python train.py --n_layer=8 --d_model=128 --n_experts=64 --experts_per_token=4 --d_expert=32 --d_shared_expert=0 --activation="geglu" --moe_layers=[1, 2, 3, 4, 5, 6, 7] --n_empty_slots=8 --router_score="softmax" --normalize_top_k=true --routed_scale=2.5 --balance_loss=0.000184 --balance_bias=true --router_cosine_scale=14.0 --init_std_router=0.0305 --lr_router=0.00096 --vocab_size=1286 --norm="rmsnorm" --norm_eps=1e-06 --tie_embeddings=false --optimizer="soap_variant" --lr=0.00682 --beta1=0.95 --beta2=0.95 --batch_tokens=[65536, 131072, 262144] --seq_len=1024 --train_tokens=483600000 --steps=3787 --dataset="wikipedia_en"
Below are experts of layer 3 (counted from 0) of a mixture-of-experts language model. Rows are named router (the router's row for the expert), gate (a neuron's input weights, with its number), up (a neuron's input weights, with its number) and show model dimensions 0-127. Each number is 128 + 32 x the weight over its row's rms, rounded and kept within 0 to 255. Numbers have three digits each.
Before each expert's rows: a language model's description of what the expert responds to; "mostly gets" lists some tokens that are sent to it at least half of the time. This comes from a sample of Wikipedia text that the model never trained on.

# expert 42
It responds to: Pieces like ad, ar, ur, ak, at inside names, often foreign ones, such as M-ad-onnari, Can-ad-ien, Sh-ar-apova, F-at-imids.
mostly gets: " att", "ik", " Ind", " Mar", "ur", "ak"
router:122136199132136121073143136119117125142105154160168091141086185129138153122138162120144117137150139097093125149151109223134086144126112213125156145145142112174124106175077140086061191194095125141074145103134122156063120159160149173115140182137076173101138180146064142125084174080158083158105075156089161121104134119127155098112159115143106099089093130150168126104100170119126092116121
gate0:205135136110101080086098127156131152139130114116102141167143222084105123118133137120204134107077143130107147108136111131126142191144133146119092109148146110092103090138110164172146105110057069144149117113167102186114172141147079181152125173107094166154137167222077150103110132080115109148099111089178157096132138098147120069162081131107114165125077083117103156102088132101177135139152
up0:163128101111101066145143118133141114098139122124088116183123072161179110089097142146114126035146135175129113143128119137113161113148098125077211207151146158130097124113134118110110137114190076135131175143117171131050145134093111161195133170156092081106148146121066118140127162106102091183125036139132124120126088110113113097116138145184124130166182123112128102126191108109177089103139
gate1:087129163126092177117213060104162164123088095157136173094114130105142158120156126105175111085161096089090089140147145125120081141165192109137154079102159116096087174130140119138146135154116162133108177160179084119090097190093096115120163195081146087145119167126062117087077192158133117124169136090083108123149144101146182168144145117171121162118103129111140168128167137106125115164174
up1:070103191156127148122079160131143191173076148109126146146102127162165162098194090110153142089139186142147118129099125128116101147157093134163144169125116177148141158114135138146099131144105159153160105190174068135090126102137170128143115204174102114131083115100133096122143198059147138091171126188127134150069184147138129134106114078159160106146113146087135150168141042114103168146160
gate2:170131153142157200122134131139161187073103139173142172135107136080137128106121117101129167119083182117113109191122139131132137172061127135136116168077120163101121103176111120096193134133104102095095131145172131111128182157085164082180114104147113158115142034130118147088149115119188149150160184152078118146161128148111135110114060070111149068157126118112183084166112078098104132166135
up2:106141141122102136101153165072084122212152118152177142083162117091135089119140110176119107121131131143104134113119166130139110134140107165163125120149078171112109164181123164172134062152079084147123132122140082139157074133063139110080213147185072137089178119142103116168202153092123101087124170136120139149088131079093103147149103125191089129064123122163129113085116096081085124102138
gate3:177132090072119111054212167111145131105112167114114166135102163116134122129096169106092122134083120128098116074157099116149073096140171161106112113072130115129111081119102095148123098100099159129104125092101151111090158161110070056115120146162185081143184064168092111131123095178150096058139125086161156090144101125125138152134096163126152184110122173091077088071111145154131115095144
up3:121136125132134163170150123077094138134122192132143118124172171102142181125163063110099120162113140135144130135114181116113118133118085183127178068111123093123090121115088088140084077058136178110059055128152143133107154112140212101170141114163135141161136131111132161095105092086133102093127156081065052107140187134141140137122054148133109156108087111129094102121170117167097164109085
gate4:072120161151116096129107090159099086135128138132111105156080157113153116166170155106156128152129105125154157094113155166126133118131093168107078145116094120160135086189104095146134179150159107181145156088125084108010067169107122086075120094095169124097142137136057121122166129162156074119118116122114196181140170130090116078128132127172127134078135128161182137159119112143110171083194
up4:138122083125181144091139136144083127134177144097137145178143193127192139102138159137098130108090087143176174098169129164215141099047093126136151133142163064117135133131131154140098115139095173122152085102074109126086160155063161137075139091132107123136157098134105157150073140191142159138145147125129149135126087079124116113147162085150126098082131176075117154180088140067090142074159
gate5:133093123102113081145134106119157102081142137153176165146151111130146122159218118147139075131113124155114202074165083146169155164097173083135150196140169056161095075144135132130142143177102112158160205112119170127154139174090074117119145125170100135150121116107158170150114103120111098121152156119125119175156123113105234127143126115169092095118180143125122124180128147143167129161066
up5:087117121100100119084148107102084112103108153194114126129192116081097108146112116126144127133113172086157128148098183055146147112057116130174112169181143113140093135157096193096132076083152108072083111132122177135174099106104137077116148105159129138109214134134147090078125101100119096104074147153178156158095161157131131129052146156119128098140119127144124123175164137087181133181083
gate6:118097164135096115150138137130143173217136093137136141155122144162097100166135201114143082123146119158137097135119117178091153163128114116169138183105089115075098140053135072172115124106135194162130149163108152141133169090133150146110180152122089113099118098069161180128096076104112041135139102073085118141145113088177149064123133185155160138142078078114131132096133122170104162142163
up6:108224116130130134123133160157145115089130103135097105152143154133183135141185071155211131114149124173179169106134154105141184105152094167165084142086156133144085137146109068105147125148121177094144101108167069147107103116145141127163113118091074050124072128129112159149152126118157145116090116134180115161102080172166141153105138056144123128165173184110145127136157098188135071161109
gate7:140139149176134167146127109119125176181176068139144184105119147118161176156155122107131167095134052120110155101143128148122100160167114107174161121149094148115107069125208065140084202118139188117140132118166142117170139128123127076083119152128113096076108123212077167123151173155147145151062138118099155151145134158140131137196070128150144144087076124085123153140151100095160151156102
up7:138109077137133129108144097146154088132154168111076092155173152112101160189146107095166149115123129169179096144154114117139045129136164144163112138156140106128155125124120112091184163117122170162158135115135089158202186130171160188099153078144123169075152096169088169116126113155110122118090147167097120133152075043067099122148162121150145168059131175102128141154176064153111130107149
gate8:153116074117124124163114132141144166114101130203143127208113122142193212113155123082110096106138170112110149092139170142178097161128050096131106152073103178135102147124179162146109141091153146087077141135139154102115134158148172181109106138110191142129089091124101143119084143115102102180106118093112094107093146137144154087070138070083089097163129119086126110143130150124137139135224
up8:153120096147158160117092117120096132079127143078151184123107156132089098126139089180123104100120141118176066125129127075122151200093128143082160099144097075138091131114113188071113075150112131137194150165179140094115091140117113086158192102122148144131163102109136127146089135055152120201147111117088116142196098130114095157145182086089111109147101120155121147158148093181050158162137
gate9:123074074137125126107135101132196122116112116142137153073072096200068191141066081139094120168093160133091105142118150117110158097107127189115187103123084060191111154145172146131079165121111115153101150087178130116080149076139144121183116087101121137091167110096163081144106102132120142206153113087113102150152172149139159107116124116172130160122073134105138150129135165154090131093155
up9:132178068103110137200133116082123179094101127129173069147126154187189122146103136126164136153091161106087130118152124148151131108154079131115145067144107103115098141132123170134139164156130138076132144142053116106132077103147168123162184153125129137145102119134139097084196126131167145115140093129150149087082147150070110192121092158117062116154163158104156053061102134197086138150102
gate10:133163095130113124146115132182109075162156128132149170131143169157142122172156177124111114132161140120137097139084167111146141082143141173138082128128124123095148077150143084124063173155099111139084164107117119128098085097133110069152082165086136123153104102078054120143116079132197152097052195153126109148054154171121145115133103193112134105149120181171150071161152127186174123179130
up10:102094081079177135152161141185061137192114109108121166147155114163106143159157125103064142126097172095101107119120121087137175133073137103169165142123150141098147119143153142196135149173150115126073190139069166126141101090157140101150140166151116111068116119185132160118149136124143129112084143135128105086121064144078098184099111091119153143024119173074125150116139107143124156092178
gate11:123059131111190164121135099170077141160181115093143123124174156165157148144132184106125140138170156178108188156120150127158123157085171172188091163109105144091103135156122176116147110145138147164153122144103121140099121097119131087141116101155100152085113144153183133085167190138137159152138150119149214128106061099155114120176135124147109141058051096067144097104108137132114149154204
up11:142131080148095098159109150113098079141130173184104122180139129087121081108140095111126178093096134065132166156080119121139171087125135123062174204120138080126096113128095091167127108121146092175139167184092167130141134153114139133113101143146066130103176108101094169143149096125138112165124108150110090107103174063184106191189176152127102137159088073085114162080139103108124131107076
gate12:147142197098108113088141125142069130114106107130190132187159150087170114156115148102171140100164108151117209140122130150146132164157100148093139140123154150167113130159114147177150089130126115137146068156094183119101161098085158126141103176160066083130169118115175116143178120123122116112180130045130126135062060102170112140121103074104113131134149094130104037151168132086067121120102
up12:150093127083122104079137109110159137152094076188101079150111094102098157065147135090118100148155140110128116191138141179164138123089162165136120127111104111123133135097104076154095153145160122137145050150109173141125159130073103155048133099156186054153158073105193105100151109108098163091204148183142077105114122155121158179102094108102092150135126169174150117155137132108152154162117
gate13:128144139112057131143196068177132091173165090077123105126200129130137131135074178128117127096178149158107096106120153154108151069106141103107134192213078155163130087128138136131112151166062147129105115090156141119074111145091161125083155097172132128135116101177100152118125192088129134104146043093124126067122151156153110162121098170132132142120063141125146130101139118126112183124163
up13:163156150091047087097124144158155137087077094107187086092167156085164123129098127128159104128066129228156153117132135136086114120153114137082095122066145236120173144130132101132138157117174119132124125144140118079149168120135061098099133083157184130159058114124113079136137098118155134113143143135094120140153097177134122087123161145162171121185147140160136113115117124181104102127175
gate14:031116145128138141152151150140126140104165122108122136151157123086222135145124127049120141151146113138156126178107146092094093131110075157135147048096161100153082103128088165146126079119140111119093088131127110117135158105137110128150143145093092086165171095100132122135143154103113109106129123123190149185137191161163084167084107056109125096069116186096139141156106147082176054121159
up14:167119155148111100139080148113145162105134138085131188139134138050105188115133111245141128154131124098099186181181131125128123102176100080136160148171166122124154164173126206185105104067163156121081171126130107085056103141080148124124091095153153152176123162181091126089121125119105165093137140129159122111117160126153138146164100098161108151121121120093106114089133124096183105137150
gate15:139108198145102138143158092101110139157143117170148144122096046064145134101130123062156085082084143134147136169189134136118088146075038161108089136064106115104079093113148138147125150114127141106108153186160108122093137155102090112091130178116119125163135160154092118148162140178123158177163149159116183113082147093114128157109035135090154138119111130126088139178146152198149137148137
up15:106113139085133145071167087134165118105156112104102101106119141108108076164055128124092099093129112106160154069128124140062173108104119180167138146119126164128169106130104100086167128146098192140129106136147127137069127123111121139177178140201148103105185209110117070189178132110065126165096120151163192138180093133172074133139120113131146128149111123107182108125108157100057123128118
gate16:127146153111084160190177129106131105125086128102073143082124120121116127159091150155096158145130121131156138073072150168165164103117202110132144124090166143155124153132117156111140108146137106122144153050108123167157149151133111120162078096132151130063087085073192084187116101201142102138119145130133195168097035090204147148147122128092160111180092125114116104136122115143138147172162
up16:123122084181164105130157100126091092115120092140156139126157122171097118120106112094151087106159100176101116173027089114110146181089168158138119095099129155186153136131108139093153146178130189101091117080089134138103163192105125151082214120079078124103172168145129072156115093141142126148124104106083113134130146107187185142149145086149160132098183121122103154138061118085128132156164
gate17:167101104159098150149124178131143156172086133164133096080162119098165134128156150081129075112122137145157140185134141158108095108167103187117122081105159137138098131148140128215107164126090141185080136229075119171122141122153133115036160181108052135106158122178119095107116137125124125085157100138120139108150144082095137143108097120126048130151119173103113119135145157087128106142198
up17:108150073150109140124154074108076093162084109196081121167165171127158079124150161093170161082135174093111130163170153136125172131137156118110132155105097068139159154099124134126143109161143139144146107179126128064115141138123148107062114063100127085093105097087110103177110126127120145049186098120161169151142108133109165123193122153116171214120161153121113101112096189172157145108113
gate18:145078114153137124112104080128147105103116183118110108231143115130077128115145123077108106094139120100157169110138154148141114139132155110161073093102100103208094118224117158083139165130129132128116158118055089179116167157106108139174177109124139201152107130092091157135102185041154140135129141170206092180170135124102136118115119132082148135149110170136151108142126116147133114092125
up18:087062112149180190125130067095137135113092063135143117156089163158124085155117144096088143097104143097088147117165155125124115167132067207152151100094131149133170132113122099131109183162138141132122102100128122116107122132074184120129123116148194141105155072169120103123108190126100117131047147102186107117133093130136137131116106081176144111094162123173193147181118187121196129175116
gate19:102085153091098106156197176079131061146083092136123182119112164092090192096142142163119096063096102151123092112134094152131152165086200082128138139082161133130102158158196069096112092104090092118097188160115100096093126152104148154085187152069151133097115117157098168075115121111136125141110169137143170123130158164127191115187151130139146170148104125147136161128136159132146116116156
up19:111151145153097115144095122082121147109081132145152140117180142133141069161161127094106157123177116157129173089115136117072121172133077161183118116116099147131113155159131106131053102162160125095190147061114127116202127091117059112181131128078174194162095148109130105122151138163149123124114124144181149173095153066063132125064138123159153185089131142135127159094073098150116137195113
gate20:182089149145066163132189056044103177104164100158160132089130123156116176133070107197104096122139135169122115148160106190131139100121087145144109108077096063133108099115138150146144091146166087165125148158128058128065097148103164112149115116155115107103147107127076103094134120122140127117135144087134159105143112121125110077087050102100126189156131084200146097133145128094122157139142
up20:068185141141121128072163145147104125101172095155145131110131153076151120128140139175131124106125065120117126124137163158136147161104132149167111147131172143163042135172097126169138156145144091138130122074109172195157162125126060151173089122124130073132161074143101114171148147123125118134085097159191121160213149128167111135116038102192110175178144096152177118123140106149145162175128
gate21:149114176113143177130127131145148072121151097113137093156166156118124162071138079073119154140086092140150131129175087178127080104101097104127122084118217077117159088154159061103123118137133170066189146134120139121107136164130096136101194080142146145136134072188122142141172149108131175141110179089085080099081132125119092149188158117154110152063134101111112101107124186079142141151146
up21:137111117173155200204121083138133144145175108153095193147100140105113081138098149086155154047105137146149115055145050109150157125093095157137084150153109095108096153114126122131156115134093093126096129147148118178104114121099159189102139120143088030144094124165145150049105134127123112110135097164138125120152119162193098142101108125106122082065145144087144138114143109132132070170085
gate22:178131116104113139093160132098178150106128159056107097167104209102077159149178159148128166082139151108060183123092129139102139146126137181126134132135076158111119064183128146146122129176148125110138130102041091128166104094160151150153144212158149164109107115160117116124130147133124106138149195036111116096134123082146145126192176155137118129130153118193114111143160097167140122151116
up22:120158088141134103217087134099091119104115151123132130154142078183130090116165118127097158059071161189134114106080093109181078171119143140164077115112151118157157068163144132086139134080091158163152118110139167169119118136110131108135125148134073117079130180183147122115170119186099121111149113226162098126108168080098104100121122187131110116180137154141103107138118124079115075101106
gate23:153168150097120126150078152125136111104154153114113150115103196117116141093133110088113177118106142129116108134186074059161108173107126112178159078127103149123142155082097123063153075108120107092080104064130137143149117189099105154146174128148190086154105126103170096164115128136125123149173116153083109229091078106120097093112129106079100125153108168150136137177164053089118089127097
up23:199103127120101072116113119177122152123165153119080084134103145151101106201121136139145197110143139113107094089123176088151131144160090098127126113161122083141182161099049132144133121067175126110140150124102107150154157134120114121122103060141106094069153110095188126088082140122111207110080141073127145079103145121147127115134196104113173122101064137131127170166171138090115180149174
gate24:143140108147145160171118140189100117135077137154099136100127121087120135119111139140194166128096062121155061132129096109080142168138079127151112148132107101161133155190148103125176107096167137103176094127168163079051081103123137150093129187123115132087141090064138069147096142112109111165084078103120110212182155146122140134096197136137106138178120174070170126085125094140125116123107
up24:133155155127169181113138076108141175113139170154139112117162123127110140077139146112129134157201091182113113070082144158099152140151089176159120159139078132060126128129134105192187174156081066104124150106065154092126094071117172186137149145139157130173167160137102116117171095151122155095095154121068151121119099131085143082115146161071134139153130189130124194105091134113151076104108
gate25:152136186180114131090140151155133114092159127049122079136128138075159151130168112147140121123128133094102121128106125122106105132149096129149135122100114111108147072096113067119223201090072133170152110103159110124081174130104082165064097144143039105103140097138058171124100151135125055212099139087129158108170118128132120157172141146108150087138165125084140109166136103119135129105157
up25:050101125136121178141123158044120121122141119128138144173117108128159104105111121129126187129162063102143092116123156094140079171130074094089164115123067148154117151104171068106146103134172169088157083114128123092128170072118162071088154086134103137166121140061180078157165141100115126086129134116129145170126084142099220157162126110144111160093069146169159157080150113127132098131117
gate26:038173146154155130127133158116137180168095132151062199186089171136173144111137156140150070147127087118099110166072085140107149177099129156201184131123135146158099158148159136176137162134107138146107164081139149099108121086119138142178150120183094114113130159166121139126089103072120082116139121103162130189160151088190160146161147105125089122138108141070145154140133125090152081117186
up26:177099103137133140112127146091135147108143128152105103106122171097096117110171147073143115148209095068159126129162058129087062139156104132125115118094113117070121149077143064137124121120136043142110141089173067154118183141111105150112184097138124114097145185114125118061146118149100164088146146169104083114134077133175125166066139125113148151122078138202122087155171150146143129081165
gate27:093166129103066101143066085076098086107121110123094147142105169118134128165189150116135087146119095105148138129166174116107130156156152131149116165150091074157123202142114055096132143089101166160107139120131172121129098138174119104083153173110108164128138162117132101091154131125114101080133125118099211142187183162135142128142107135065130144137067133226133136070107103135119061101089
up27:127125072115105160119160108100126138165160140116145112134096124152200104122096154103136172122123152112154108106137188126092120096105185111092150092132064165159177140173106166086134085143192149106193160130087065106184184141125152115085091101134162171108127144173162140151121191096117134116149201154163082082147082115145127143152186116136086157073149149159144132095166106142165110192126
gate28:134119146090160099161103127125144160135129126067145104134121092076207134141140091142160152133124106124061120170139031109070171201129108151101164145077157101126151107147123096095081109141170131110111094130104107138149127072150171139054132163169109137130125092180061092151200146078101100150165179173121160130106131157106168171129132159099148144107128085123089105133145123106130076092155
up28:113158136135079101107111216082187148128121146079112123167060166159085122104157138122122129113139099163140085107145105109139174090143127117134142126137161129131128141141116088106122161159161158185094097117081111099109136160132073220174151122148113145173122108113134164151087168070071126149099179119165134101149077113124131106059049083172157121129136062062145110110125127123127164127173
gate29:092123114084106134158107152085110145103138178182115123147164100214156097113174169126177084131133119137133138162126168153106115114125109140113146152059112136171172152117106074179115120129168186108115216138126152125144106066150107163101066132143089165101128167136089123186142118150143109111080142131137146158137133095126205178092083140070115147152110113222111096127179121139106093152121
up29:111095086155145192197055137121083102119193167175099164083073116149148146110146126173139140156086089115187161162100081082115137052150153153109143143110130096128121145159142133074125117110143179148107096167098095128098146142105150117127107147169116109084142099115098112131099117112098122073110162096145161173115167074154086105109176070183152080155118148117140079168086114151102113095085
gate30:135159115138173125068209115111132118219098088123162130141153147108089152139118118148141148170156092133081147176104122139078143099151123140131121127096169109121075195096123117096176134144123149136119071140133156188143101152097091100112150165161123084150126135168067144121062130095108135104149083182145169162106154085162153063115130108135102101091076080061168132095121100092169107092162
up30:144134121121063092134163113116129100138109150128158133164142108111113129130122169134116217125184122129168178153114149134163124112166116144142121157112125111134207131115130138116094116191090083112131116134109153205185082098149149061131156149105141185158155168119138091147111104126112117114124108097063138076072120153106182200133162175104165132132131178062128107115198107163062157085090
gate31:117150098126148118114141145090087134080165142185114149147099068171102082157100110129132060142162184140083169138110171087134133133128100154175128085111168095110133130108115138120082130166145079152103144041172150064144130155167079139186054131200147166110150136148163176114125123120127093139166086130159120114127158109165160097139141122210084141166164158156165061142143145140101134112130
up31:152192160152107154106121105142071162124136063160163152157159171104156114095154148123122155109129171149119127195128132155105108057159140132134100083122130152099102182171163114197116154109135041102116097115086108155116091130131144128174170128222128170151124140132118159101101091161098146145182105121136154175120109151172119091136144130081099136091116167087165154130170086186118101094062